From a checkpoint of a small mixture-of-experts model trained on Wikipedia.
Size: 16 layers, width 128, vocabulary 2048, 9.15M parameters.
Experts: 32 experts in each of 15 layers, 2 picks a token, a sigmoid router.
Training: a variant of Muon for the experts, 818M tokens, 6242 steps.
Below are experts of layer 8 (counted from 0) of a mixture-of-experts language model. Rows are named router (the router's row for the expert), down (a neuron's output weights, with its number) and show model dimensions 64-127. Each number is 500 + 40 x the weight over its row's rms, rounded and kept within 0 to 999. Numbers have three digits each.
After each expert's rows: "comes before" lists some tokens at least twice as common just after its tokens as in all text. This comes from a sample of Wikipedia text that the model never trained on. Tokens count by the router's weight.

# expert 6
router:546525495581482477505512491451458483466469481467574471479383497442530392530525465496446479443484435498516505463441547433534544468506462441470466468478488553500518489493543557586512525506495508
down0:509465480593504559503482546527516454503454499426482528531513483453465490521419528472560489518445553526402479514494540503514583461448504553554494539487588496469512492500556491579440543520538502
down1:512444573441508530523489491544468505553526461483494579455477500526472403505500466516416504476467496458512485450544547489562485523492544438460525462452473450507430449436536485489515586589478488
down2:487515505518503496494473508501555496507504512515490499412457492485523523549497508561560504444406511477474509572526505492535531430536625568454446524509473499516538388422396500455477512502432504
down3:461450515474516527529518477424392537513471484511572469494581531538423489433517508487532487550435544470460554529464508517507560528516501520499565510500525429433560532460530483477557445546520443
down4:580481534440532556509524454503493477559527488501494410510486479523536492434490453547497520454447499525531495507501523489500458474501438481490525550485519569533515572546530574478475495480500425
down5:528536498552532491532515396467567475444613456524546523397509502563496481446530482498412484476527509472548429526532503462531519487491481487491517467470520542486549544516480490490570502478491501
down6:539508494443507491480520510508499523527529505432523527538501482492499490536528449504476461527498413534595498503487494464567462458479482561422492508494556518498381495486515507569488476462504513
down7:533468451482481516463560523495444522507542568399510459455557560551487532486528464556527558468465491530524510429514506497521504549482569446518514481496490509552508466480435557487449509571450447
down8:573498440460470544547503408441526527427504426569515455484456548510562545433564528495532502483529495533540417506477481460491488541543478513511495499525451501484526541527492531533481508457556420
down9:592461549545535439505530516502434506587475500493541545548518529468495554494473482482565450595498492509445568500496473564522453537449538512481525421456488485517485504470525509522476555429484505
down10:455429482573474499516511446480517551557511456588521445507533544487512489486547469487474399458535486543549492454507494502465469517548477522543482457494496501508424490477475427430450479493553478
down11:453494500427486526600504503497479476448543554513575580504548567515518564466502482538486534500535504508523523400532499554488487404506466499540506522471458517442512530468493516455519517537532446
down12:499446535453420460514468583511516473454475497571508537478530490513529471502456492554539501518535525498482480497542466524588540556506428477434465482517474491480533519476518477549495491501508568
down13:466505563510552530459483516502454516510574510482468460479529482501472480507468513479532549510452503442554562450475528495469484556478479425492449501537460502503497516497480517543456495553593492
down14:495503483507527486432461509532471465494485476481517453512599576568483529445561455471520582493447514447485494503500551563517471539459509496520478524522526491533463477457495542508437478491455473
comes before: " ", "1", "2", "0", "=", "S"

# expert 23
router:505504491530500477437522481487502461428480542464522449513431511417518351485544453555551499506509453500510507441512578447534475406491507520526552483549496475519486533453489519506517544468514480
down0:539503474512526500458470558454459520545604497513492552495504471466617487574477491473418500509489497453410498475514554482505479571475516485510503424498508471493538547484489472506475473528502492
down1:569562480491526436528505521548504516483505491442465515505521577456440537423543515542517527477443545455436485485473435569548493475431505478525521508501459486527397545533453504517535394534469646
down2:476480521561472512607473471535558553514443457520463569457535490523533524459603412419500496521469520510553572430548487537537465559475501496545530457454507536500438426483532467523476463506510519
down3:504475506469528541489464469505469572504418530534465568465487520463545445476435454529410480503502572546481548414470458460434500549433448531466566482537493455502458505480492524502551533500472504
down4:509522562509463530441560467539508477435475536530482517488405449526590539475548421518517540512468564518530515516522534560519488451535494519476533577536416458419537448492417469524512510495509470
down5:544485516558467428515484462512465423492532460495477558492509490508442549518564492497470460484514500509494519566477518463523615524454482465479518572444489486577487510515448517433486521479474495
down6:481509511537552508489431414468435464516523443535510491491483510501502531556480547474521529494515503493525536480491478512447579469545459479530503537459533473502568485529511457464444435470496473
down7:452513476437515523452490492402456487526526528507523460498506535525555451520495505454481479496510497492522443544525450491459489520533519445474494596444476441545519486448558555482479490468512449
down8:503453528536481457509498497483513512475482508521481496543421547505508522455461520532518630489418497482474530462510483487367506450521441507456526539454518542460553485544504518585488471481488496
down9:565546476525513460434563526543526460614523473483493515580532496493543519524493536446502497420436484489549499500498471538554473473441582498485546450415520578553488549452435513529449512520554529
down10:531482516519444518465386601510492481502498570461449537469493475542489540578483519493547506493513493468410486464498539502523545495420569477484463505561546482539475427494521463509515532504521453
down11:491448550477472554574510468526579434550516553470533503458514459457491517450507557482503473493481537496486466526426489424530506454572472483567520481449521515504517481499522597498451490538538479
down12:458446428481530590513486514544490470580464486512501509514398476514531534536563439492548469514441435523506475494481477526528421538566511472542526469561469529529537520530476518486448456502540421
down13:483422501450485477461545473532486538559507478511472446549541540500445560548530498504472533436474485495430486507431442525496519424525447542525487553454528529529449446530484556479478467402476509
down14:535485500452565485459528542486531553553455551457493605571442560531458550431455548471553525524513507513481523516478494469538537494482527555501519502530460517528518485524481593560491470471475500
comes before: " of", ".", ",", " and", " in", " to"

# expert 24
router:497540497473515494400515523441469482512507493501547499486446461457492387472491473527533511455517449494515518496482505495533473474546500498465509523532499501495500551524543508583580550474485522
down0:511499433508453462529506504500546498584403527494515493512504486475517450413502572493437435475482500564528454437517458484505465554549511552505546567505471516502531510532479446565501546520546501
down1:472426515476448469489441405564510503515460476469567462508496493400472494494561534520462551481523561436439536520487450513454454528510518446442504529502451477447532537435486455462527517564520520
down2:501503508503503467503469507501469457544562479501496547508498489453367541486518511561421500539501488499519455472505490491455548564481412487432580495479521466486500458552500510560451448466464528
down3:501451602466488493474438527515483544429534480535531534508510542518446542558451476458525551569493545456439495519507577532450513503427479529530420495487569477495538559484560485489475524527484561
down4:514548493454474495516501517496499471498419509426512505552443563556447571563448517481575514498462531531477518502426487532525542526525492523501513466578449467468493465509444496484579483493520519
down5:523490491514439557543594521537478493484458499445480439507511495453511561506452538477498495514501558510472540494512561527468531478467566472510551491457491501518515542527517535519545558524487519
down6:510404495480507472525429445520507529527512525425509524494626492473482470411488526493490471544516459471558507462408510479514489463494537471503525530501465400491512483515450458438519498558491478
down7:508507523536474583503487528569493471389516500546541382458449503467547520495497525472491465504517489495484540511479542516479522477489483413546507508443544533542538563532420505480448478528441408
down8:501501522490458479545501413488456457554497512470568495518416536498482505503482531430504466461384483496532441506506516454551513541438485491523440485503493495509489498522468538514507465579452488
down9:485484414451431481545529489458487504444531546476538580461520503496465546566451485534477515523450505528490503497508529514533461504499504524538503399530424441519453471549497409454466522526452524
down10:484523442456648562469456494552502511529486496475497447527520561499553533456552505493514500521450490448545544439532560498534436516566435445460470529452481496530513577470489490552549488552553606
down11:456480447578527494511505533559559577444490469509443530490469548561503540459462550487475553444484442478509526518466560454525485434482503473471552522471520484584494472540456589555506503466540475
down12:470533525453502522520481512440452496481520527544460496471536438501509514469421514558516470479499521540520498419497384535467457519499451466520446520419447456532522432520443505496528562517528480
down13:478489537507523509579508493455538437472487548436517479497537508468458539512480490498494433519488485525426429501535496477483477440491431540546560451441505575543587517508502460486565502537503438
down14:471460528513517539487535575459570557472489559461510528480449451534487482491512527503469483446540521534527525509488568474548463526462510515544471467429524539462527505466432476555539536503549421
comes before: "-", " ", " a", "\n", " was", " been"

# expert 26
router:510521532487543470416502502539484485503511527455549532443400499517516383507501469572531589511475464511536556511486514558518483556542506491500453507478542483526461497489532504508569512486541612
down0:468565503510577411494539509465447516521551451487506492481495524483440554565500468466463481522450424528532533525586566548479572518379533544439535477520528525462463546491473528558527569470486466
down1:521493486522500528525562470495506495503508483492496541419523478540552523538558456531510492542498560500442493561481541469572554489473495545494513448529458433427553483552493499558512456526474459
down2:497499531460483553481478525538537516481522499519474483471492500513465501501606567509527521441542558556541465475504488475512442513501466548575453486491495474470535519457487510522498517507543455
down3:471511492511572455529486552485567550472493479499459546480529473518461524574500534516489427530469519503411468479537594503511491527401519528540447474514526485475538492446508541560443466469458557
down4:494493466423518520548489470572471532457453520459487482441484463494504457527576539475590507544474555442560521463447468578472489497457544520552472494481540472535435437524501502537418554527495555
down5:485493485585526457524541475563584558462503522478528469466544473513508430485481588529479524496565484482525498484472481456461469508604442603411527506471508560491507479526566466419510533468504532
down6:532548543495525507546540504435542516410542455538536487553477491517526537581492505480492446495454486473477514498502507443439457524498570561458559565509446488608519486560510512504475530529550500
down7:521523524465529422492479514434482610529520491484514489622515479528512467553551507500508458408523430494412434471503524517481509547491501459512495539524442417548581555516448508517521465448489508
down8:481454460574547540478514437535506528576460541455522493480497501530497517448543486571421414478565397545501505524524482512463502521505530503511511514521464510513527594489465513508542526493508426
down9:494409474601519439467468579548478522557487546483495512496526546416483474533482481476494545396536569496445473524540471553572552493486487457451546581463443472516452506491465528529467543513512506
down10:493483448441518550475531544456556574422460476551536490528532539489550470487544496481513517505535486482519510536501539527471467463460511486430546442474560515505392510576511486474553459524434457
down11:514480468515525449542497518448488514519502466485452579523435473521462537453525478516549442423528535548487554497468522542520550486464502516630505490535465519460503461479466499521512483518460528
down12:558469419495500502566501424535557480540434507464541469501527503441533499515462563531480555568520515491499483490532462469577454585474466544504434511498537519514579529503543483471489531487469491
down13:501559529489442513520527472505492591496497448565478537470511519523561517539457468552522501509508516468559523369494509462546501530461489534439470529420507526508439543491527519454489452602454570
down14:448498502575534494514472487452503471502570476468525558454543476505498453574558496464532526532494562560514522512574526539553499512511449514471470450513433439525450497424494487488518464441498500
comes before: " ", "\n", " and", "s", " which", " \""

# expert 25
router:527530550531458457472451531437483470490496520450524465513400481492517391494481434502516451455527484523477505470443582564456487528460488471488510529481534474477527551479505488538526534522527566
down0:441458482511459476452570536534521565522506476490548465472476542562467516462510474528488506511549521478494499463496464555464483471513506426487523486495495533597507551485467522487570480456522523
down1:486497480519499492557539498493444493552464474517515574444544520448440487469415530492481528462401452514511510547465495513581570514478437579487444511511475487461482508592595434521454438529443522
down2:554475508530504513474410513458484474559422503502519509529522500514512481505582469523517494507533467508499464482505500443485493460500488518451463523464520556464511615479517532493586463478507490
down3:493490470506479476536530542483557509459539430460527490558533528526540496532521496505490512554543458535478524505524460510481500551462514410465553421579515532484387529398504473563447465512523552
down4:526519494527509480474477449541547561538465488538506494488484490532492513497509510536421509474499437534470504530462444440458409529505458463477500511423487524582482455511525470521518429532499502
down5:499499509482505445504491479506522559415490469469477499561590541537529474515464511450543447540490480598459471544481468509458589516541529511502496534506532530468522520544495472523601454523535506
down6:513520510523502602505390542523471558488458479539541503482514511496460510573567493502508485540574422469539478486515472513531522496466442505519460481513492494469574583463535397454529476461525506
down7:500498475514458452549467465434517524513511521487451460547547436435509529488441490506530543457511459530432467617518485523572454501544509549505486530518518476518472546541460553530404474532404466
down8:439540480436470457447463467610458467444514494481519494542534507522466499487461492428504573571431456449547536442493508495452504530525495554518421453494498490590530520530560482421476526412461537
down9:459515434540479507556535525543512544504487472437487513486557593502578470532508450428550531515547477496555540444519527554415546574462526468449497437520441513465451499479456465485569499538552519
down10:582509467422479459490510508455495514515448558471460543441533465451485482436532462519442513426488556513519533503463430530520435532521528402529523522500455495468515583469432557509529487514507462
down11:553523450505513506448519477459507503468469501479523462556516501518541551492479479427588526457545534483491480554522501473426473506498469466488443510507430534492542462430491476474439532520460580
down12:427474532531553454555556412517539573473445459480457521577552422476453520516487477518498487476500448500467532421420537543470460491562524513504465574476495492559491489491468548468507445481526510
down13:478475503525501475468520468467481517469486539565498469474484406432471568519488510531493511507586571506528512520560547490483438518598511450441540500524445461497550552458524507495521457476491450
down14:536549497448496501438535519499570515450462442537478548466569482554531495472520472504514588492545499573539450556463530466524446521503450492410489472507500518542472420512480504592432446508408520
comes before: "-", "|", "\n\n", "==", "The", " The"

# expert 9
router:487512491513508490449498478487447473507463488473529458546384412470549365540570439573531501481489419510535532483458577531490502456513518500478491491487493499454498545497534517585526559486508462
down0:554531466520508589490448410508485550445462462515495537474552445586552511517555539498463531520522475518432562518516441481479486481559476571455529487513490429529461404497514529480516486525574474
down1:480488525523591526409437541476482531532413478409514440527479479548513496477474457525520513487467542478483503453552520566479458518506547512504432467516531530496494564512492438547535471531484546
down2:429543470505518494481468537509446438511500530521572557502551520488505452527501488443519534491496540453465481537549513550479440531487494413527522463517480488530473442463457463467478515464508561
down3:554522486424489553526536490510571429508476502469457477436533459450433499476449451553589525508507516488433536527512487565470531546459469531563477558537540496473552457560543544471467538479490565
down4:508546518554477448525481502474534513511504505376555460490492510486467478523437581456494493492479492467423502500501488457508526486516516461455558544506406489503557462554507474545523499498492503
down5:471526501522476526425540506439474522471558437487468517459536551554497539473457537497504568487519477564522496553518525524524431447490444563456536477479501536482501531508476531559519485550531538
down6:515482484504468517525544437404559515547547484497459471503556440521557480466547554598484427528503529541444497511557454521425466565488466475496534521508568544493492479466520503577504443502420514
down7:546509482527496521489529519562418535466503501460499409493475461520536501462498465510484503529505463469403519504493457524473522498506507493445501500502501551505492483480535603480515453510500515
down8:466511531517456468511493539497530471438502518497431483506466492416451522522428458515474518519442529482501540469543441542506505555535532493477556557447437471441609464453602515545492510481571545
down9:432454486488498553501499562451531491496524570541469475552492506414523461500449480479469560551553549521495477535451548495540533464467501528567583497562512511571505485512488483490520531520457489
down10:433498469454574527455524514479498549464483459507516417519523425510523526540483519469532467537522556525472516473523565527517468512491459554471543501479445547518517502578533484487564550446555536
down11:487552532615459499420442427423445513465495535536471521510551544529459474560516514559487550552453450444520492460516529547614579480544462510519480476485497458495461583547558472461510510549513585
down12:493475507502425459514443534517523486536461453520521594557519583519547486492532490431543508494520483560477515543509509480603551459527568523500521498554500495457515477503501493534544473549492536
down13:556529490573533539479410436462474524550455463480483483530510526482543525529544503518463468595471521466513487570479562494491452611481526499564453466418404498524542520450538548430503573529445533
down14:493586500472531420466457521510522535484501563452403568503511456495504523440477497468550568505508459503511447482474477479478460543506471498540499520529516458450486459567436520495456474440475534
comes before: ":", " of", ".", " in", " for", " with"

# expert 11
router:498534497478486480560537497415448441497499484476552495585436509476509410512540426627531523456506452506494543467498508559516469485524530477501529471503525486455478520455532525604543534488501550
down0:562465459491492442539548439484478558480547485503512507537429519529449468543488549460500435518470538556524503510406468496559455569522576515440529554506528518525484496496458532516461488465496456
down1:523454533464545544446537525457516440507487499543489480502450490481464467508460506453472485513547495529476514502485470468588461523545560540508476468523518505495447511514541493455407521517453527
down2:506491486494480473467564481515528507413491453542509528460576485530434478416503495514542517529526561487482493495453560468458445514483479462480490483569515523539491458501604499445458489556458457
down3:521460489515495555515513453483447504480455497455501564459582551514573483473502465490531437577539483406437492439514483500476548549502475517551465577506534476480564528483535481467593465492485561
down4:501513498520415539477552459476484414522456532474530514514526528471417486558514442474605494487449503523430546553546555477548580551498534491494489505533515437437532470500463494545464477508477457
down5:534458485504529445400474532516515542475491474506522478532453481567540471491449544475496478542495560496484532428456562543583539553513468532440429558494570521469470557478508535485576488506484498
down6:508432512573555496473489496502519604503498442494495492466531551501580476448524488495524537467525488500591433462537540519424470478474495500527471465520489536549470502379554538512438584505534516
down7:532478505522566493529475554478506470536511523488489502533464513491577478508569516567557478460476538461408488506485519486458473412497585491529508458483460487537457508407434503459461471441473430
down8:473524513539497471514548421396508469465540498530486460563485513501468516571455513471454494540475486465460553431489569435445533510511529494538531568506497533561542466554620532510419544468517465
down9:483484478516532460511559506489480465567454514502537465488554529600457507522509491433583508514435537470530556469580514524495506564472516465525542501488407550486488468458548487540506455463494488
down10:541436550617464453522498513525458518471503497542445498520454499473510452489465487518409520542495466552538493450457464530503514466497572504515464524511455482446507471520502498436488512437496463
down11:461491520550548487515461530426398500507522490501456534509513469555490533413454512544482465535466587474525470511451435483469449536455450526506488462536487545479543476502518490522458453444507488
down12:510543454459498514480523476455488420548529523469508486495503492575565482504471480430553389413496517458483493473584531529563490527539452536423523486484477477424437522425458569539472446516537519
down13:474547492435468495502551444454500510504433470530521549482498504509530523527495498595493456479558484481501485534433474447511435480475494505554534565556551460488525462553495486519529543471476498
down14:442540515460483531490570475545477502490399534399505521470485462588506516569496514514564549574454514548524515556475488520503521519521540526549495456565470445487453416529470494422517429522472486
comes before: " ", "\n\n", "\n", " The", " In", " He"

# expert 28
router:586510590464505533506446524495470453470546504477504513520422489479546384487505455509500528476498480532485467437482540549517445460487555504508473481491489504499471511544557515589522536461516507
down0:494523502510505546484530535509475479423487560564517444578402514484430534486556492491556485539490562508452460489471455500487450509505467561499490512522495501452489597534474537503463508532483494
down1:527632531516425520570534493495493554534510554462452541478538493491478477493458501517478601504508526515535524537506498535493429524518464538488504469497518440471452501472564515485498572528550528
down2:465469510498511418500493555528495530443503558494581509538517514464478476515492460512504544544486475391562513546521479524469506488549439549538516479469514449463488532455474490503475579496465537
down3:551465502520524529514513565475536516493457467494575528518516530434422460414478434472510527489456494522470514554551527453547520482480480489461478450552491568482511481535471502423573558528535481
down4:530553516515549492488484462551472429448543483539519558464458515520487508469465456520483419513557515532454472450533473562518546485525454504554547544480475464497511438520473519473499549488516495
down5:414492492504435463564454462491547512505513429570557475475560512459511490515477466498514491531520517555534424418531446403457485525441518517480490473511509502478546493533593492529459524523568453
down6:451461549540472510484576538476500552543523523555538459582510485502447467525487493508454502532501456457537544540569452521454454472462481478530554485421526549470471428437496577537453483420565478
down7:511530443469518514466519517538557486487518553549451542512432524513557485503522524471458545560487469501539483467572464484524528449449644516553487472492502476591499548538438515484524493481517479
down8:469482533523541538531583547448520436473574467500453551501486457435536506525546531505494532426546460474525488470608472403507479565437458500648527571516483505513504475466453508461460506535478560
down9:513445442490501563554491547454463492496501418498487476481455438519469572534502386565537509492577539555465547472519526545474451481501524483475464482474522458500519468536597455522461518445476498
down10:472412492510443454497525465531569525549494492516565526466564575601494403521451540427471514463483522492508473470453561480540505487488442533490569479493555415536532500503425502425538507499527540
down11:485494506463476599576490410517504529491553521454537522499453455460520502542528501508523547541494478556523455529503521447546473453478508482447522554493417533548500492458517528446467523417488488
down12:528464474569520524524468495448480464463524514523472433525489538458514476526464559495485483528524478474513450523524506532523521514537492464452444482462472509549519450554559452536524518460424586
down13:538519454486534402550512566517442489518475470468453518506549496500457568504549511489538567549470581503413455551488579516528425538465516469506483513525505504445438537432515515518470513436497521
down14:524482547501474544507510445486547519512495480543529535489549487419483520471455415482441560469519490469478452541464445486449499426498529567503514496487452552458486433578544602510485528567554460
comes before: " |", "1", "2", ".", "3", "4"

# expert 30
router:524513508512509472466508499446446480492480515466530494498356476443531366496527436564527514482490399495495515466459578507500495480496500491490498513481504503453505514490522507590562526493503529
down0:549448529513490538497508447472496554482442556489577573485504413579423450465491511528451459518535544491571533510453460529516453475516445502506438480469510494509507478470511544407549431584509545
down1:464502489474504477539472471550502551510554574465528491569465455539535522509507496490543537471538482532494472474487474506517500505479516438481506412478514502451430463487500519452482426511488456
down2:532469520506469528445505466508456511464533516487498463532533501543459516415538471465553479524503508512503471467545468482422522540577513495585487456464506519453502504486468524496520510522509533
down3:523555440503476510521550480559512505533464497482444532497467481454513497499530426498423539535456522525501585484473545500572444494542529531532473466535590467481473506510443451558562642524445495
down4:517439535485474511511562456470494438501491479520486503476475526506491530489499470454487495578486511513438516447454557465502541493518401492494514491570523534509495556539569549510534485460531488
down5:483458488507499530470523546489539530482541483495482429596489499488463431478497480501482516554552539521493518460397502548492515432548452535475540582510454476519447486478515443506498498564469540
down6:558449390480483490529490483494484468432472485568483478445522503490533468479469476498482490476513497463486507439430414491464498466453539517447556507469455476516507523470483522494469436556499433
down7:501500524495535463549449583517547502457462486535542515490567436521548433490503527532440551528483420520545512444564487489490439552516463495513492502488454494515443514422470526508425516553526534
down8:394479432539464496540572552472458471523518639493547490522508535517521510472492551514565470506394470548462536556556502478519582504490504525461503472498517423444517507488522496475505483495553480
down9:513502500514499512474452553412469558501514480453496469454507568492531503523500518533505503500516453441486539517472466564511418453427460548456483467512467494451515458516459502515565542578509528
down10:533435475492420554468486529477496557500503479502570503528496441493458439560505510447494501436611476539479497440495420522545512549520419459492511504518536516498454473511568546484527442532518573
down11:459423545551529437529437471467492485459483431546533478433435520504579492537465567497512455496482488470459516516556403485542445487494443557492503521495486478506527483410492536499531462505444411
down12:534518502563519482576512481436494508516490468432494478420502582568444508509496471530576513555426516397456501453600542514450479486518446464510510548470513542536473522520516494557428526622456503
down13:522423526483564493567424464473534477453529445467475482487489495434415544534440503452492493448526422523456542521543467464444474471487552482516481462533479526522484516447440492499474509473470504
down14:548511509520440450544493436542426487538476554532498530519502498506551460445487518517496509528550490494480472424497535501473460475534483436447439503452511503529444539504474518510554550434526545
comes before: ",", " (", ".", " and", "'", ";"

# expert 8
router:518542542510480516497520477490447443438493514446564528507380418443568443507509425573516514485544444485465474455453516497503517492515461520527488456450534540461420541491529521554557529476529516
down0:589512508537456508537483424472459454547463518474452494525492521417376499459537499572555517539502552476472490513540480370553514507460532488486492463518536455498551479555519572550563425483517492
down1:452518490430526444520503505463529516496496541596433504519494467488524547477433519472473553522581449537491534563464506531503469551572502412525493487394501578465530545509512530497469441531522495
down2:473476482508457482493605458497523457498476539510488506484437467563557470512578534500558551594504487596424474506453469478508526531473483496513468513454531485490544439467522505515541490561445468
down3:478518444397530494509549448522553526586495434481487496495440568566466477460491438486517498552542507551568467496399456447457463512455473504494468523501521524540504496557472524531417543413463466
down4:544557478451529412528411583437538539509576544531509475539476542492416540527447473551472502456504509456514555540529466565468499500477507434512519514474511475493446503545508443427519464547502508
down5:467489554510422490492507399500500541382542429439519446513478492513462516493501453539465517496464520504557494516518529483493466535480542551492534466530521491502511468485556536513543458532552451
down6:475501512483545499572515465417512466530485450518424553497529459516592448522501540427467488492448470506469495535560522463540604485459474552498536531435487521563494458526532536468527566500496538
down7:517484462448464499503567492463476488501478437475474426473558493508527483526533542536450522476484538518521528473497441547545458498462427503466470506492515544509461551472543497462552454492451487
down8:483415548495509466471526467507525531480591509484529450471480408558484563493526501494539563427543512514483496493589580475463489554472434531568445558541535501522500551446569449538509449468477510
down9:468458502503544482544537472468514501422456525571446410499465438479473535423539450532441446507485487550529519496499539434497460454568514507568504481463512537475459488529526555516545526500519507
down10:472526508465494557438491520538546520451496512529489451613481458538513470452490538467496519468483497542462534508457528422524544474479540561533510465554513522496579456531495524486403533601515514
down11:496481525440542453448492577514472416490481473531521471565581480459584535492571491489474574549558502527519552495540489472436491494459556542524491481515517463517553496453521453518550542489484574
down12:474499514472468492443532480443495445519531481528513528518513492491557476518553389581513457524538481583485542515485532539459440486432539522500487502504509386515509474549492450529468574469571465
down13:495516538470513493570529502486476455525520501539530472469465521509449500493501523486505476504509457452417571515503547513503492629421486518489556513491522485466599440483552454530520502488464503
down14:495528522511534472475495546526532446459535511524511512476440424476463489530512469503508498524532554552543529423508495477455392554523488548471437495461518602566482459534508536459518531558542541
comes before: " |", ";", ":", "F", "R", "A"

# expert 20
router:524541536536467496499516495511385495488505516469547494537380482440546435528552452526524575511524430479537506475451538540512577502500466543480489465559493515512526491462528493530522499462554522
down0:563509557556511459578554440504516509547376512511466485567451573497561527536527483524508534508513499580389495507471494524449494515463466498533561464500479533517509522556480553499505464483492508
down1:467496514500495528484484524485546482490420516559445480482414465584472522457466540502457537479503501517472531543503451516525485490475575537492571526531523471526464534500493535548538502476555495
down2:507464485453489435448494505511499615538559440506493450507514602507481517458470540503557506490562529550548474467515489430561498511533514578482470468489498523527478458588506491484472476552546519
down3:553547446499561509483496518485577477513518462526490501546542539581562459520483557495474555525563539514583552455517501537443500549453456455512483566471533442509436554485524543516512508496402496
down4:474524491452547491482520548509427479546505514420454519549506538518532494511544499474534496490404549602533513532426535482481486454484602570482539489464545535482536489552491433595540586515517433
down5:426539478472491455533492585547448538500492495495522480520552517575546459540481573463514528513528530465594501541481440519500527529529508564461427483497483488468492465558429523474521445461507512
down6:432538487503516587494490530481448490507450545491541491508491485533541432485566502433538491536531528489592492506464426529566519528520474516399549488521556447521531479506489437449545574439566443
down7:506496452476492531492546493483501455501465497408456531527509484588478586571482505493492469525457556523494455509474535458478592520532498451531519516497492521580528495565511548516487460506483478
down8:486551485474557463502481536481511501544536507487534468493500558450568497450518436454492490419524561515482514488530510472458517488476536550538513486497498408486476526524463516440556539530458561
down9:464507530546396478467530500547473492466589455462468468510482439556508497499499463459536503444456462512516513440445558461464521456511457550469512487461467579518533480521477473485524479501554498
down10:554490577520496493426555441454438497556452514471549496462500484494526533522522489515485487490488455482462535555513536442477539491477494537502502465414539471525588489551476463567532440534449456
down11:508481468494397562510560490534497488413503427482441507475424527516508514539495594437511501468490475489486526544488528530553491558459495490506455507549475528505472509542481508488471465440449469
down12:447458489438521391530468552498618464514506459532465490474493482494506524475528548527573482492456521500548427484547481516419451455537477436428511451523469513460547545494509545554528488467501469
down13:558342552491500565541497459471493514466600550475518443466505503529492507489499406500534483525590497445454497449545528409488481511542477535495498500522487548536517478516497546459419505556441484
down14:536562434560499569516513529465544513440445479500508531503516443517484513451504470456545543506490499564512483518551464515464537542471468490468435551496481540516543548471526515484467514500523458
comes before: " the", " a", " his", " an", " be", " their"

# expert 19
router:523515522510506476466501509472460479497485522468522494497370480446537357492530433561530540460497414495494521465465560505496501471489497498491514504490531518472501520492512513590552536495513531
down0:493462499568497427454449492515518489513483505504571503528496539466488428486535515576522550561506552501540513469474553523492561494510501605467480454514495497483427487475518526538543472505506526
down1:533492508502492491473448541542454525558559573492510501619520501490576560538566554434495398521482576470482453491493543490542480453528471516490513494482479531495526559539530497535573469444523557
down2:539514493495506516421557515418468603478491460509443540532511483531487460444520544469497421481528543494516510423507493502457537537459490524515543521472440496483564522518460483489565494485476503
down3:511455489512475433451459526541459542458466524482474568422426494530466500552530483574473496428529455424562508540491424515586473529494520467446526515526444457551522522497494497464526521538517511
down4:545555467523548475511481500473490516532441520491545501493540521489477472504495496490493480494494508396472514485557500509547494465506500527556523496473458426509512578517502458548518577492540537
down5:497487469480520461544456473530492540449459460544515499469507420489489504528495550438433433533500510492404507500575531534467475443471543476437516492485506492427501521546514651486482451558531459
down6:500500465500564500565461487505524542540533448516566522511482449496540471530523539595436490582506517533496541503525494474446542523403454450537485566542552503521463485497554450486538505545423447
down7:483540551489507580550501485514521450561460500486544456440514542469508592525472505522447514453480436514543483584508443466447475515546489534545530534504439466456444504529464505468484514497449438
down8:518488469420474484474551510502413491558400501496474494458549452488527483590580509483472546389499466517495420470528510520495506463447573544523512520436460483493453562525518529521476570566436536
down9:472535487474507503460510492460489468524503554521387542519455441492479431482508579493599422482497549499528467417524468547430424544464495490454493533511452466501567510548560472587443545531559485
down10:512493469543539494529490544486485511473464404592462574505513487528480449508549525477464513456572389492532497524508465484476486515466536458509478502588462475504551459516542497533459534464486482
down11:516503433475531504457477395429537509458438545536439517456551496528511508469517461510579554439558484496515504457536474553463439526491490468509523492563564500555529493491494550465520525520461511
down12:535510452592511563568541429532489531531474473529521540444512490531499495539493474500545514429496438513460486544509541542561470500453551492453414513502432520534499444500472493449481554562469556
down13:495409452558463520503459476448495516552404466517503538531522485528485415557505522512514501458490563446432488464542507494474552457587472577489579511450528445398480538483453458513538528502489483
down14:441452558542458511552481522538487528478483513507506496427503435512441494503492513475497534570459545585467544584538481502519579501499500559549593531544459494487470508464463514548460607415448508
comes before: ",", ".", ")", ";", "2", " ("